Experts of a small language model: vocabulary 16384, a shared expert of 128 neurons.
Below are experts of layer 11 (counted from 0) of a mixture-of-experts language model. Rows are named router (the router's row for the expert), gate (a neuron's input weights, with its number), up (a neuron's input weights, with its number), down (a neuron's output weights, with its number) and show model dimensions 0-55. Each number is 50 + 12 x the weight over its row's rms, rounded and kept within 0 to 99.
Before each expert's rows: "comes before" lists some tokens at least twice as common just after its tokens as in all text; "mostly gets" lists some tokens that are sent to it at least half of the time. This comes from a sample of Wikipedia text that the model never trained on. Tokens count by the router's weight.

# expert 1
comes before: " of", ".", ",", " in", " and", " were"
mostly gets: " members", " sq", " population", " areas", " commander", " households"
router:36 48 39 40 64 62 52 47 47 63 64 56 69 54 53 61 59 57 54 62 65 43 44 51 41 64 56 47 39 58 32 66 42 49 62 60 61 60 50 19 51 34 56 47 64 43 41 18 53 28 45 42 73 44 49 52
gate0:42 38 69 49 67 68 65 59 53 50 70 42 37 72 48 68 63 69 30 63 42 49 51 50 59 87 40 71 55 53 30 55 69 74 46 67 55 42 36 32 30 52 76 63 27 42 47 63 24 51 36 44 57 35 38 56
up0:44 45 44 32 65 58 61 52 32 72 53 52 36 58 67 45 40 50 56 43 79 36 52 57 52 49 67 39 51 33 35 65 42 50 38 40 43 36 52 56 46 51 58 49 49 47 68 48 46 67 30 67 46 49 62 38
down0:59 35 55 58 64 47 47 23 52 63 47 55 64 66 39 64 28 50 50 41 61 49 45 48 64 48 51 49 49 53 54 40 33 37 66 63 42 43 50 32 47 64 44 56 44 46 68 64 48 63 69 62 46 46 47 60
gate1:60 64 54 45 59 37 62 79 48 51 42 67 43 49 57 42 44 57 59 53 54 58 46 44 58 57 49 52 73 65 70 44 29 55 63 49 59 62 47 21 68 33 69 58 59 41 61 40 61 42 55 38 46 63 48 69
up1:63 63 47 42 50 34 60 52 67 68 67 68 48 62 50 40 44 48 65 54 51 62 29 73 60 57 51 38 51 45 54 25 48 38 47 34 51 38 39 39 47 54 45 44 72 56 55 60 34 69 56 33 51 26 44 51
down1:47 28 42 54 42 40 80 68 28 53 41 56 50 58 38 37 60 60 47 43 56 44 47 51 81 52 60 52 49 30 34 53 42 69 44 56 52 76 59 53 53 52 47 38 65 78 66 67 49 50 62 56 48 49 60 34
gate2:40 55 47 53 63 56 49 48 71 36 54 44 35 56 57 50 59 33 36 35 44 55 45 43 73 34 28 48 48 48 44 53 61 72 51 41 60 65 56 33 38 43 49 51 52 55 49 44 28 53 62 64 43 45 45 55
up2:65 60 37 55 43 56 56 59 70 39 61 35 61 33 49 61 67 37 35 30 52 43 14 49 23 61 54 59 29 33 35 48 42 53 50 55 52 55 63 53 70 50 31 61 48 65 66 46 65 51 47 49 30 36 60 56
down2:50 42 62 46 27 49 49 61 44 49 57 55 48 52 56 37 39 41 62 59 66 55 45 40 30 76 71 47 58 59 57 41 54 57 38 46 62 66 83 51 55 56 64 50 48 62 65 42 50 45 46 58 46 73 51 35
gate3:41 63 61 68 57 57 49 65 41 40 51 46 53 51 55 51 42 60 48 28 69 57 46 40 33 32 53 64 60 62 83 57 26 56 55 51 46 53 67 46 43 62 55 34 47 51 56 42 37 45 51 73 54 64 55 61
up3:56 30 52 48 66 65 63 47 41 39 38 55 78 42 60 50 46 67 61 39 41 45 57 51 49 38 51 32 43 29 54 42 69 51 74 46 55 53 51 39 57 41 49 45 43 18 38 48 42 43 48 46 69 46 44 50
down3:71 58 43 34 57 40 47 54 69 34 61 16 65 66 45 56 56 46 69 19 55 49 49 70 48 64 59 58 41 26 41 42 48 41 61 41 44 64 63 57 49 43 29 31 38 35 49 33 59 54 58 50 58 56 54 49
gate4:60 65 52 44 47 65 39 44 67 51 71 40 69 67 38 48 40 47 59 57 42 57 58 49 53 44 44 56 41 48 52 52 42 46 48 49 79 41 45 43 41 48 64 48 37 62 51 42 41 53 49 46 60 58 58 37
up4:41 68 59 54 41 67 63 53 49 47 57 27 65 61 48 71 33 36 67 41 52 46 48 50 59 49 50 37 33 49 68 41 66 61 24 47 37 61 50 46 43 63 55 37 43 53 43 61 65 59 47 60 44 63 47 71
down4:58 34 69 58 63 55 47 52 51 40 42 45 32 61 72 70 57 50 33 54 63 48 67 57 49 45 31 45 34 25 50 60 51 48 36 59 55 66 49 57 52 73 37 64 31 84 60 25 57 38 51 42 60 59 65 20
gate5:53 47 45 39 51 58 44 71 36 59 42 52 43 61 58 43 42 60 55 54 55 42 35 42 35 45 54 55 43 47 55 51 47 57 72 46 65 46 53 62 63 48 51 54 49 27 50 48 48 45 59 58 53 47 50 64
up5:24 30 56 70 55 51 70 56 44 62 48 52 31 65 44 63 51 58 48 39 52 68 52 59 43 46 55 53 35 41 65 59 52 54 53 69 46 33 39 49 39 51 47 48 40 45 39 63 45 70 50 80 38 40 56 65
down5:22 46 30 69 45 51 71 56 41 66 44 56 46 53 41 47 40 53 61 43 39 63 55 50 35 46 54 76 73 46 49 67 41 43 38 51 43 38 43 59 54 67 40 44 32 93 54 58 46 66 74 38 51 59 49 44
gate6:46 44 35 33 48 53 56 44 66 63 59 53 56 57 62 58 49 51 49 78 52 46 39 56 55 59 59 59 43 59 67 60 56 64 46 62 63 60 72 47 60 49 86 43 59 53 40 34 36 33 42 50 66 36 72 54
up6:46 48 52 57 44 47 26 57 52 42 57 59 76 62 57 47 63 37 37 51 62 55 52 39 59 43 59 38 41 60 56 40 32 48 65 54 56 17 45 35 61 54 69 55 54 38 67 62 62 44 59 52 49 44 38 40
down6:46 62 22 49 48 48 55 51 42 28 34 50 60 56 49 37 53 48 23 34 54 54 55 49 43 49 65 47 48 66 44 24 41 57 60 57 58 39 26 64 66 58 47 74 62 52 61 50 29 56 62 49 52 23 73 51
gate7:38 45 46 47 15 61 58 43 68 65 40 57 34 55 71 36 58 43 38 59 47 88 49 53 46 35 37 40 80 72 40 50 45 57 33 40 42 71 45 45 40 57 39 31 50 53 58 55 40 42 47 73 42 34 39 58
up7:51 54 67 55 56 40 61 69 71 22 48 49 55 42 42 58 68 52 47 47 48 49 29 62 65 52 43 58 46 51 51 62 63 32 37 53 51 56 55 62 39 28 36 36 69 44 37 39 67 44 47 43 40 54 74 64
down7:43 62 56 39 67 54 46 40 62 56 47 54 53 53 46 65 48 52 93 72 36 63 42 76 21 43 58 74 38 48 31 42 46 65 50 42 44 53 35 41 45 61 48 62 65 44 64 48 45 64 47 59 47 76 48 41
gate8:59 53 49 31 39 55 46 51 56 51 52 58 54 48 50 72 50 44 48 56 57 46 55 50 52 58 55 58 42 59 58 39 25 38 61 46 63 42 55 54 82 54 38 26 40 66 28 29 61 43 55 45 76 50 50 39
up8:36 82 54 61 27 59 43 56 33 58 50 59 47 30 56 61 25 57 40 61 39 73 40 55 32 30 47 50 68 66 64 57 62 49 57 53 37 69 56 42 57 54 27 60 39 44 32 46 60 32 47 72 69 58 35 12
down8:47 42 49 57 63 51 55 81 61 61 61 39 62 31 70 28 42 54 38 70 47 63 30 63 60 41 39 34 30 38 40 54 52 47 32 66 68 45 52 35 42 73 46 59 55 73 54 39 47 34 52 67 40 50 31 44
gate9:43 61 50 33 53 73 41 51 26 54 49 59 54 54 50 64 68 37 29 52 46 41 72 52 57 53 68 69 53 47 38 43 36 35 75 57 67 70 46 46 56 55 36 80 51 44 41 46 38 30 63 38 47 40 52 48
up9:58 59 62 17 36 66 60 46 30 71 64 61 32 70 40 43 49 46 42 55 43 66 57 63 40 52 54 40 58 49 32 26 46 41 62 41 16 67 56 60 60 57 61 55 60 65 58 76 31 48 48 39 53 45 57 50
down9:39 51 47 70 38 53 58 48 50 49 63 45 49 62 26 59 53 41 53 50 48 43 30 54 31 24 42 33 66 50 52 53 47 67 55 60 66 38 62 42 58 55 39 47 65 62 41 62 48 69 46 52 61 41 49 54
gate10:30 32 50 57 47 51 35 53 56 55 58 37 77 65 58 38 13 41 99 68 75 53 47 60 68 50 57 62 49 23 60 34 62 33 58 31 52 68 81 55 46 67 52 36 76 45 66 44 39 46 45 37 69 64 63 54
up10:44 58 48 54 60 49 57 45 40 51 51 56 50 46 47 38 45 42 41 65 58 46 57 40 56 59 68 45 57 60 47 30 52 85 63 47 47 46 44 57 53 57 33 57 35 76 59 67 68 56 40 29 60 52 44 47
down10:65 49 45 53 64 63 72 40 40 53 52 57 48 55 49 51 50 45 40 34 37 35 46 61 42 64 60 51 42 46 26 55 69 60 34 50 72 68 31 51 48 82 43 40 44 55 40 40 35 72 41 64 44 55 53 41
gate11:59 43 62 68 36 58 68 54 43 72 51 52 76 52 46 45 63 40 55 81 42 48 59 40 48 52 70 68 34 58 39 52 53 19 59 46 47 74 64 39 61 51 46 60 63 51 35 51 43 54 61 23 53 42 30 56
up11:71 47 58 35 42 56 54 45 45 60 67 46 49 52 55 67 43 58 57 61 46 53 54 73 42 39 61 57 54 58 51 32 66 54 49 53 48 53 62 66 34 57 40 55 38 47 56 38 65 44 50 64 55 43 59 35
down11:69 57 45 48 37 48 31 49 52 62 50 31 22 42 40 65 56 37 56 51 45 49 59 64 62 21 34 51 31 19 35 54 50 62 59 45 82 72 57 59 46 49 61 58 61 57 66 51 44 50 42 44 53 50 51 48
gate12:60 40 49 48 54 46 44 55 60 62 39 52 56 50 29 56 63 45 42 56 44 61 66 48 42 37 46 48 18 47 35 82 36 50 56 68 42 43 36 43 49 54 57 51 59 51 36 47 60 40 50 44 45 29 51 46
up12:57 33 66 51 40 24 38 45 40 31 46 46 51 53 42 51 28 42 37 58 74 47 45 39 65 55 57 79 80 58 38 32 56 36 41 54 52 26 70 56 57 31 47 49 47 51 51 50 43 52 28 53 56 57 51 46
down12:50 23 59 60 54 53 43 44 45 57 30 48 35 70 52 37 68 54 55 60 41 48 43 62 62 51 52 62 61 54 58 54 45 51 54 42 47 51 45 46 57 37 55 69 84 63 65 52 18 49 67 49 45 52 24 63
gate13:79 63 34 62 27 41 57 55 50 74 49 45 75 57 62 62 65 42 79 52 52 59 40 42 73 70 68 45 61 55 55 36 47 46 54 61 53 45 50 54 47 30 60 60 52 56 43 49 65 39 33 31 62 58 31 56
up13:55 42 58 40 49 51 44 24 48 36 41 51 58 35 36 56 47 62 42 45 57 50 54 42 50 69 30 59 26 49 57 69 56 41 33 53 43 68 66 52 49 43 43 46 77 57 43 45 37 39 25 48 50 56 57 50
down13:50 32 42 60 41 48 37 43 45 47 49 45 50 52 62 72 44 31 64 42 44 36 44 52 53 31 49 48 69 29 48 45 40 35 38 53 58 52 40 47 52 43 55 51 37 59 36 55 49 42 62 50 61 38 27 54
gate14:22 58 43 34 43 43 38 54 41 31 50 41 50 42 52 51 60 47 45 54 71 42 56 58 64 40 42 35 60 59 35 54 37 60 62 73 57 37 52 37 49 51 57 32 52 29 59 59 38 60 07 51 68 42 43 39
up14:42 39 36 57 38 61 49 54 46 52 61 45 45 24 46 39 40 59 72 59 46 43 49 41 43 47 53 78 49 48 41 45 50 41 39 49 33 42 55 39 53 35 48 43 39 55 51 45 43 47 49 41 59 68 40 60
down14:65 52 40 53 58 40 55 47 64 43 43 43 56 30 62 41 59 48 60 49 19 45 50 55 32 61 36 51 41 60 18 13 67 45 48 39 53 56 51 59 35 67 44 40 59 62 36 34 52 27 47 37 64 38 51 61
gate15:68 42 47 58 50 50 49 30 49 52 47 51 32 50 46 66 53 24 32 30 75 70 29 62 55 61 20 48 28 56 45 48 27 61 75 51 52 60 67 68 55 36 46 44 55 54 60 50 51 65 67 52 75 51 41 47
up15:17 47 37 36 53 37 56 61 42 54 34 71 56 45 40 49 65 39 37 58 45 41 47 50 65 51 61 39 51 43 62 66 43 64 23 47 43 59 51 50 53 55 36 35 45 43 36 54 69 38 51 33 47 39 47 33
down15:57 48 68 53 57 43 41 62 46 39 51 67 36 70 61 43 44 58 49 61 44 42 38 36 57 45 45 45 35 33 50 64 54 48 00 59 55 64 56 20 75 52 60 85 42 45 30 52 36 50 36 58 43 43 56 67
gate16:47 67 54 59 36 62 48 29 55 53 73 49 51 50 36 48 45 32 41 63 45 59 18 71 37 40 51 50 53 57 45 39 33 70 18 48 36 60 38 42 25 61 50 56 48 48 57 60 56 47 27 54 60 56 50 47
up16:35 86 40 37 42 41 51 48 70 62 35 45 44 68 57 43 53 42 45 62 64 47 64 61 50 27 42 30 49 49 53 44 43 42 38 49 56 56 29 52 50 53 64 42 65 48 51 69 49 56 41 43 30 60 67 41
down16:56 50 58 42 39 25 56 54 34 57 48 49 33 52 68 60 52 29 44 41 74 66 60 53 73 58 50 25 59 45 64 37 53 38 51 43 37 72 73 35 68 70 59 58 61 56 65 38 38 53 36 55 28 39 56 38
gate17:36 47 33 31 60 52 47 50 46 63 50 21 49 34 78 57 49 40 50 47 53 44 41 58 46 61 67 51 53 37 60 68 44 57 39 51 36 45 42 43 46 43 55 58 22 55 54 54 32 58 50 46 50 78 65 53
up17:61 48 55 33 51 72 50 63 52 58 38 63 25 42 58 69 62 80 48 57 41 42 45 43 55 45 55 60 49 44 46 36 54 32 60 53 42 49 56 53 41 54 54 55 61 44 45 51 71 52 48 48 39 40 41 57
down17:38 53 52 41 44 55 49 53 64 51 46 57 45 41 28 38 54 55 31 30 43 37 31 63 46 53 53 64 73 66 58 22 59 44 46 58 41 57 62 50 24 58 59 48 53 62 33 50 66 46 67 65 51 41 77 51
gate18:40 44 47 55 60 53 51 53 62 58 34 59 45 47 48 61 57 62 49 43 63 58 64 62 55 51 30 47 58 28 70 67 51 40 46 28 60 62 64 67 50 56 38 33 60 53 42 39 60 50 46 53 66 51 27 37
up18:57 57 37 44 60 60 55 43 50 53 53 69 56 64 57 42 53 50 47 56 59 59 61 38 53 53 53 54 33 31 56 58 50 31 56 38 48 33 47 37 63 39 73 57 48 61 35 55 55 61 48 60 55 40 45 35
down18:51 39 40 53 58 35 79 73 49 38 46 45 70 52 31 65 56 60 49 62 35 61 53 34 62 49 54 18 46 56 50 42 71 62 69 61 54 49 58 45 39 49 37 42 48 54 60 52 37 31 51 51 44 46 45 46
gate19:78 48 46 73 41 63 49 42 67 59 47 47 50 33 50 41 48 55 44 41 63 46 55 53 50 46 37 63 46 47 51 23 32 55 46 49 65 55 32 34 45 66 50 69 49 48 66 60 57 50 43 47 48 55 36 59
up19:17 45 56 44 55 67 67 26 52 27 66 42 42 61 36 51 59 44 66 41 44 57 68 62 50 56 75 69 39 47 63 35 55 47 44 30 43 40 48 44 45 40 41 44 56 50 77 46 51 52 51 53 44 56 65 43
down19:39 77 36 52 50 32 65 36 44 46 59 40 51 53 36 47 42 70 41 50 54 55 58 50 63 47 56 48 53 38 43 36 66 57 57 30 45 48 42 42 73 42 37 55 50 49 31 58 19 69 36 52 62 48 46 63
gate20:52 48 35 65 32 49 38 57 58 57 31 54 57 33 47 51 40 34 54 46 55 62 45 44 39 51 53 74 26 48 42 47 60 33 67 40 57 42 39 54 57 54 48 36 55 49 26 46 34 41 60 53 58 36 55 45
up20:56 51 50 55 23 50 38 29 28 66 60 41 66 85 51 63 51 38 68 48 63 72 61 38 50 44 78 63 52 65 57 51 57 53 46 45 58 80 33 43 50 51 76 57 43 52 42 66 30 62 53 41 39 40 67 38
down20:52 38 64 39 65 52 52 63 72 43 53 63 52 68 53 34 53 60 34 37 31 23 42 56 28 55 50 49 47 45 51 42 47 37 25 64 44 41 56 54 41 38 40 38 48 25 36 57 66 53 45 59 63 52 74 73
gate21:34 58 45 39 40 57 33 64 51 47 61 56 40 56 32 53 46 55 45 64 85 51 74 59 42 33 30 69 67 51 51 25 47 65 55 20 53 37 52 38 71 43 59 65 48 50 38 35 31 55 43 38 49 68 59 61
up21:34 42 37 49 22 56 60 68 57 25 49 42 36 60 67 47 40 48 44 77 47 62 67 51 50 61 56 64 42 45 59 35 48 68 42 60 46 27 60 32 49 58 55 56 50 58 38 49 47 50 49 49 46 45 44 74
down21:39 48 45 52 47 65 67 52 51 58 50 47 55 64 59 47 59 76 70 55 68 51 75 41 47 58 52 48 46 63 43 44 32 57 55 32 44 44 52 48 41 42 47 73 50 51 55 59 52 62 42 58 46 33 30 49
gate22:42 50 49 35 66 41 52 59 33 74 37 40 48 40 49 42 44 68 50 50 37 56 37 60 58 57 49 35 30 36 49 54 30 45 36 56 38 65 47 42 51 50 63 44 39 69 48 60 29 38 46 65 52 80 54 45
up22:38 63 47 55 58 50 63 54 28 23 53 59 38 35 35 59 59 80 36 35 78 62 35 58 56 47 50 76 66 59 40 54 44 68 40 52 67 49 44 66 75 35 46 58 67 61 63 77 42 41 69 49 45 54 50 37
down22:47 49 46 31 41 51 45 70 44 53 49 35 35 51 38 62 58 59 44 41 28 43 44 55 48 72 58 66 37 54 39 70 43 46 38 58 53 52 57 58 30 47 54 37 50 44 43 57 37 55 66 47 55 46 49 38
gate23:53 49 53 39 62 39 46 56 52 60 38 35 57 51 72 67 49 53 59 30 63 34 54 57 44 50 42 36 44 58 54 50 25 54 60 66 28 39 41 45 57 33 54 48 58 41 40 44 65 65 22 48 49 38 62 46
up23:32 69 45 59 44 53 28 35 32 27 38 69 33 52 60 68 73 88 62 43 24 61 50 48 59 43 62 73 20 49 64 52 38 43 55 39 37 37 65 34 48 42 49 62 47 52 47 50 53 63 58 46 49 59 48 51
down23:49 54 51 46 38 61 40 23 50 50 44 43 44 32 49 48 42 53 41 25 53 60 34 33 61 63 68 48 41 41 28 57 34 40 69 75 53 51 56 48 63 77 35 61 45 52 38 53 50 63 67 41 44 42 73 28
gate24:44 60 34 50 59 52 60 57 48 58 62 56 43 48 60 56 60 34 57 60 43 52 55 39 35 43 63 41 56 41 52 55 43 44 58 43 61 64 76 24 63 59 43 40 46 50 49 58 42 57 39 54 38 57 58 40
up24:70 72 56 25 53 41 42 49 47 46 52 38 53 58 45 70 66 71 33 48 23 74 52 51 61 48 37 44 34 41 45 58 66 63 59 66 75 61 47 49 49 54 53 61 63 32 40 48 48 56 57 51 48 58 58 36
down24:55 70 57 34 39 64 56 52 50 50 55 43 34 51 39 73 64 40 53 27 45 34 18 46 54 39 45 51 53 51 60 59 37 80 72 40 46 54 31 49 22 53 36 60 51 38 57 54 53 38 67 36 60 50 55 41
gate25:50 66 47 39 75 43 55 50 69 41 33 65 49 36 46 35 43 48 54 60 46 83 53 52 29 54 29 46 28 48 43 38 50 42 48 56 47 47 54 50 60 52 55 30 67 63 40 65 47 44 59 64 50 56 33 52
up25:60 76 29 42 50 54 39 51 44 57 49 40 46 53 45 20 40 38 47 58 48 61 41 50 46 45 31 43 68 51 43 45 72 44 57 57 49 69 57 58 69 57 35 52 14 50 22 48 47 37 65 52 51 60 50 54
down25:44 30 50 70 49 55 46 47 62 50 33 35 45 53 52 59 34 54 46 53 45 35 45 50 40 60 49 36 52 62 45 53 47 31 59 51 25 41 53 36 32 56 50 49 45 60 42 70 58 18 58 62 26 50 45 59
gate26:56 34 38 52 59 72 41 56 66 56 44 66 43 26 48 60 40 50 73 61 58 55 47 72 60 15 37 76 41 51 62 51 36 43 18 60 27 56 57 42 39 63 48 52 52 67 44 54 63 33 49 41 53 48 59 56
up26:49 43 47 49 48 61 55 46 62 48 41 51 26 58 55 69 45 30 60 35 64 39 45 64 46 54 73 48 63 52 51 57 49 38 67 40 51 57 58 49 50 54 62 48 41 36 30 45 60 60 41 65 49 73 42 68
down26:41 56 48 37 44 44 54 54 45 46 56 33 69 37 65 35 64 68 63 35 38 54 64 53 32 67 48 51 51 58 71 34 56 64 60 43 65 47 58 61 63 51 30 51 35 45 44 49 44 53 43 32 51 61 51 55
gate27:71 82 30 45 53 43 41 33 50 47 61 33 48 58 69 62 59 60 41 64 45 67 38 53 38 41 63 45 49 51 37 55 53 56 57 58 49 64 52 56 78 30 59 53 80 74 30 42 46 40 23 40 56 55 67 37
up27:44 51 64 54 36 42 51 62 40 26 66 59 60 47 49 51 43 51 34 70 44 45 56 49 50 76 44 34 57 37 45 62 42 46 66 29 36 19 57 45 41 57 53 55 44 56 50 28 50 30 57 60 43 55 34 39
down27:59 37 47 44 47 64 48 49 24 40 49 52 69 64 55 46 62 31 41 42 70 87 43 49 58 33 41 62 63 67 51 38 60 59 56 51 64 19 25 57 67 27 55 59 33 55 36 41 52 52 57 27 43 51 49 60
gate28:48 49 53 53 26 44 44 54 43 53 65 65 48 50 48 33 47 39 35 70 62 38 47 52 25 68 59 83 71 43 73 57 57 50 68 50 58 39 40 39 56 31 66 15 44 49 34 31 45 50 54 27 61 58 39 23
up28:50 50 37 60 44 50 27 49 62 34 51 58 50 25 49 60 26 31 44 50 52 58 49 34 51 38 31 65 54 59 51 46 28 46 16 51 46 59 46 54 34 66 61 54 64 62 42 36 52 49 59 59 26 75 37 38
down28:48 78 43 52 29 55 41 41 52 38 45 57 49 72 24 43 54 49 30 40 46 45 55 46 59 65 53 56 47 59 52 46 52 44 62 44 81 43 42 72 65 46 34 52 43 49 53 63 39 51 38 46 39 30 66 47
gate29:54 59 55 51 51 52 58 56 36 40 80 69 43 50 60 51 67 41 66 50 56 62 60 47 38 39 49 58 38 56 44 60 60 36 52 72 50 81 68 59 53 37 52 37 58 47 42 63 46 46 65 59 59 62 50 58
up29:62 45 50 61 51 29 31 54 55 46 41 52 40 27 57 33 61 73 51 61 48 76 35 68 41 49 44 46 38 40 51 59 53 55 43 57 46 53 76 35 47 41 44 40 40 71 54 69 46 54 35 44 55 31 47 49
down29:58 45 53 50 61 40 32 43 49 53 39 46 57 57 52 51 39 61 29 36 45 57 63 49 43 51 58 48 49 39 38 56 40 76 46 49 34 32 57 56 45 46 51 58 62 63 53 62 45 59 53 51 45 65 65 42
gate30:29 32 66 37 59 42 50 47 68 50 29 46 61 41 31 45 70 54 51 41 46 52 52 58 48 55 27 33 77 42 69 56 49 54 67 48 32 50 46 35 45 48 56 62 57 72 59 57 42 50 47 55 72 45 38 44
up30:58 45 34 53 42 41 50 70 55 63 46 48 71 58 36 50 45 49 51 28 43 47 69 43 37 56 71 62 31 30 53 53 55 45 58 49 47 45 56 33 44 42 65 31 59 51 56 37 45 47 41 44 39 51 60 69
down30:53 53 24 51 39 39 54 43 44 53 54 62 44 41 66 57 51 43 58 51 59 41 47 55 24 60 41 39 35 34 54 61 56 63 49 20 35 52 61 48 55 42 65 43 38 59 50 29 62 36 58 38 55 59 61 41
gate31:36 47 32 32 38 60 54 51 37 80 58 30 50 46 49 52 68 55 31 60 51 56 52 66 57 53 57 46 53 61 44 56 62 79 43 47 68 46 72 39 51 75 47 56 47 48 33 42 43 46 65 50 40 55 53 51
up31:38 35 58 41 37 54 55 18 63 54 28 45 58 71 46 56 36 42 30 54 72 52 37 36 60 68 45 38 62 68 68 45 70 74 63 47 37 47 57 74 45 44 43 49 59 42 39 55 36 45 29 48 55 58 55 37
down31:63 76 71 67 46 33 61 58 50 54 66 64 30 73 65 41 39 45 56 61 61 73 45 40 41 40 64 48 47 48 30 42 53 39 41 60 56 69 67 66 45 41 41 45 53 44 58 83 49 62 46 67 55 56 46 63
gate32:57 50 51 46 29 68 44 50 50 46 59 44 29 34 53 28 60 61 67 60 67 38 31 42 48 35 57 50 51 50 66 51 28 45 52 38 43 62 56 64 54 47 39 42 52 51 49 68 66 58 49 37 49 67 58 64
up32:57 46 43 48 46 58 34 14 59 44 51 51 69 50 54 70 33 38 45 68 67 74 57 37 53 49 70 69 36 46 50 51 35 48 31 45 45 44 49 50 52 49 39 55 72 67 54 45 43 41 32 53 63 41 37 49
down32:57 38 53 54 67 50 40 68 33 38 74 60 52 53 58 42 50 43 38 58 54 32 42 50 42 87 59 38 61 57 34 55 29 51 53 25 35 24 50 39 40 42 58 46 65 74 37 56 39 63 59 62 51 47 50 60
gate33:61 48 52 59 54 38 30 41 50 69 38 37 53 39 53 28 23 51 37 45 41 45 52 51 54 63 64 62 47 52 24 59 51 61 39 57 53 47 40 31 61 49 33 35 57 73 49 64 40 50 40 60 42 52 53 27
up33:35 72 57 60 53 48 66 36 39 52 49 54 39 58 51 28 60 51 34 45 60 30 25 42 39 55 52 44 36 65 47 42 39 46 37 39 59 71 62 60 64 57 47 50 50 60 77 35 37 46 43 34 51 54 49 45
down33:42 67 48 38 48 48 61 31 46 65 39 58 57 70 37 58 44 38 40 57 53 64 37 40 35 63 57 42 60 54 45 42 30 49 47 39 50 54 50 48 71 59 49 38 64 29 50 32 53 37 48 59 61 48 41 57
gate34:40 57 58 45 65 55 52 68 48 46 49 57 55 42 63 31 39 51 60 42 67 25 50 30 50 76 57 59 58 60 61 43 49 63 58 64 44 36 48 43 60 43 37 43 46 64 76 47 73 59 45 45 40 46 40 62
up34:66 62 37 65 51 54 23 43 37 69 49 56 59 44 70 57 58 49 39 61 67 41 57 39 64 54 59 54 56 58 29 53 53 55 50 31 34 52 41 50 46 44 36 44 41 43 48 54 51 54 33 75 56 53 66 53
down34:39 69 38 52 55 34 49 64 31 39 53 50 39 50 48 37 48 39 40 48 32 47 68 47 60 63 19 53 44 54 47 49 20 58 51 43 54 37 55 48 48 35 65 28 51 62 53 62 52 51 58 56 57 47 22 44
gate35:55 38 43 45 65 54 61 53 48 46 50 41 60 39 50 74 44 47 33 67 54 47 30 55 48 61 32 62 42 33 43 42 39 43 45 43 68 70 65 49 38 50 43 38 47 40 44 53 54 52 62 55 65 28 46 70
up35:42 63 66 54 36 30 63 35 30 45 45 57 35 54 58 50 55 43 56 83 55 72 42 49 41 43 58 49 63 42 53 47 43 37 18 44 45 53 70 45 54 35 44 63 64 50 37 44 57 53 78 49 51 47 43 54
down35:33 38 56 60 45 57 48 63 59 37 52 69 55 57 22 53 36 50 53 22 61 49 52 48 46 37 59 52 76 71 61 48 60 62 43 39 47 19 43 49 50 66 52 55 45 50 37 64 32 70 46 54 46 51 47 60
gate36:71 61 40 68 13 58 77 30 42 58 45 37 52 43 66 58 48 60 55 47 66 50 46 59 62 73 40 68 51 46 36 47 53 35 52 44 66 64 66 65 42 54 52 40 55 34 48 34 64 43 47 50 72 35 39 58
up36:51 41 59 43 41 67 67 68 42 34 52 57 42 47 47 39 28 51 54 61 54 39 41 28 50 39 48 42 45 64 54 53 54 42 46 50 49 71 47 68 33 62 30 55 38 41 70 41 41 38 55 27 46 53 43 39
down36:67 49 40 50 59 44 60 55 34 55 47 41 58 73 49 49 60 49 61 34 48 58 45 47 62 43 55 52 48 63 48 33 45 48 60 68 57 67 56 43 52 30 55 41 49 37 62 48 41 78 36 55 61 47 53 46
gate37:62 56 52 52 47 55 59 35 54 81 44 57 38 57 54 55 41 24 54 58 44 46 50 57 29 60 47 29 50 56 50 48 33 54 53 33 53 39 49 40 34 54 36 72 36 51 68 53 54 55 45 50 59 63 55 44
up37:34 47 57 37 46 67 51 69 65 51 58 46 28 37 39 54 52 64 59 57 45 60 42 69 57 27 52 63 56 74 61 60 54 29 30 57 64 41 47 62 45 41 66 43 50 59 26 35 53 67 53 49 64 48 26 39
down37:33 46 54 37 40 61 52 64 38 53 49 57 57 23 61 72 50 66 59 52 65 54 41 21 53 53 63 55 30 44 46 52 35 44 41 59 78 42 40 54 47 54 58 45 56 62 63 43 47 41 59 33 45 59 46 63
gate38:56 26 60 47 68 56 24 42 37 43 42 33 52 26 37 64 51 65 20 55 48 41 58 57 38 68 65 65 36 49 50 59 40 49 53 35 57 81 50 41 53 34 55 65 48 70 39 60 45 56 65 55 62 30 47 49
up38:81 55 50 60 33 62 42 39 43 17 58 69 44 63 66 52 60 83 45 63 45 73 45 44 55 63 66 52 65 56 56 46 50 44 35 53 39 35 37 54 45 63 68 62 55 40 59 50 40 55 55 50 40 51 49 38
down38:52 46 29 44 48 35 54 53 62 68 48 75 70 49 61 26 55 59 21 45 50 64 41 49 62 27 64 31 72 53 43 56 48 62 39 45 58 44 51 64 41 57 37 58 51 72 60 62 43 62 63 63 56 38 55 31
gate39:50 43 60 42 51 65 60 47 53 65 33 47 39 45 56 55 43 65 50 62 58 45 42 50 38 44 42 71 51 49 70 32 52 73 68 45 46 50 61 61 28 45 41 65 43 67 68 37 48 53 63 32 63 39 32 50
up39:60 66 46 07 45 33 52 34 65 64 57 54 50 56 20 51 34 75 62 43 67 40 34 52 50 45 56 52 61 66 50 46 45 70 38 34 58 61 44 47 52 56 51 51 53 57 32 48 52 50 62 58 62 53 50 56
down39:72 45 57 60 52 45 37 53 33 47 70 55 51 20 30 35 26 51 57 53 40 44 57 43 23 56 28 62 71 54 42 42 50 40 54 41 41 44 52 55 58 69 45 64 60 63 74 39 30 68 52 48 37 47 57 70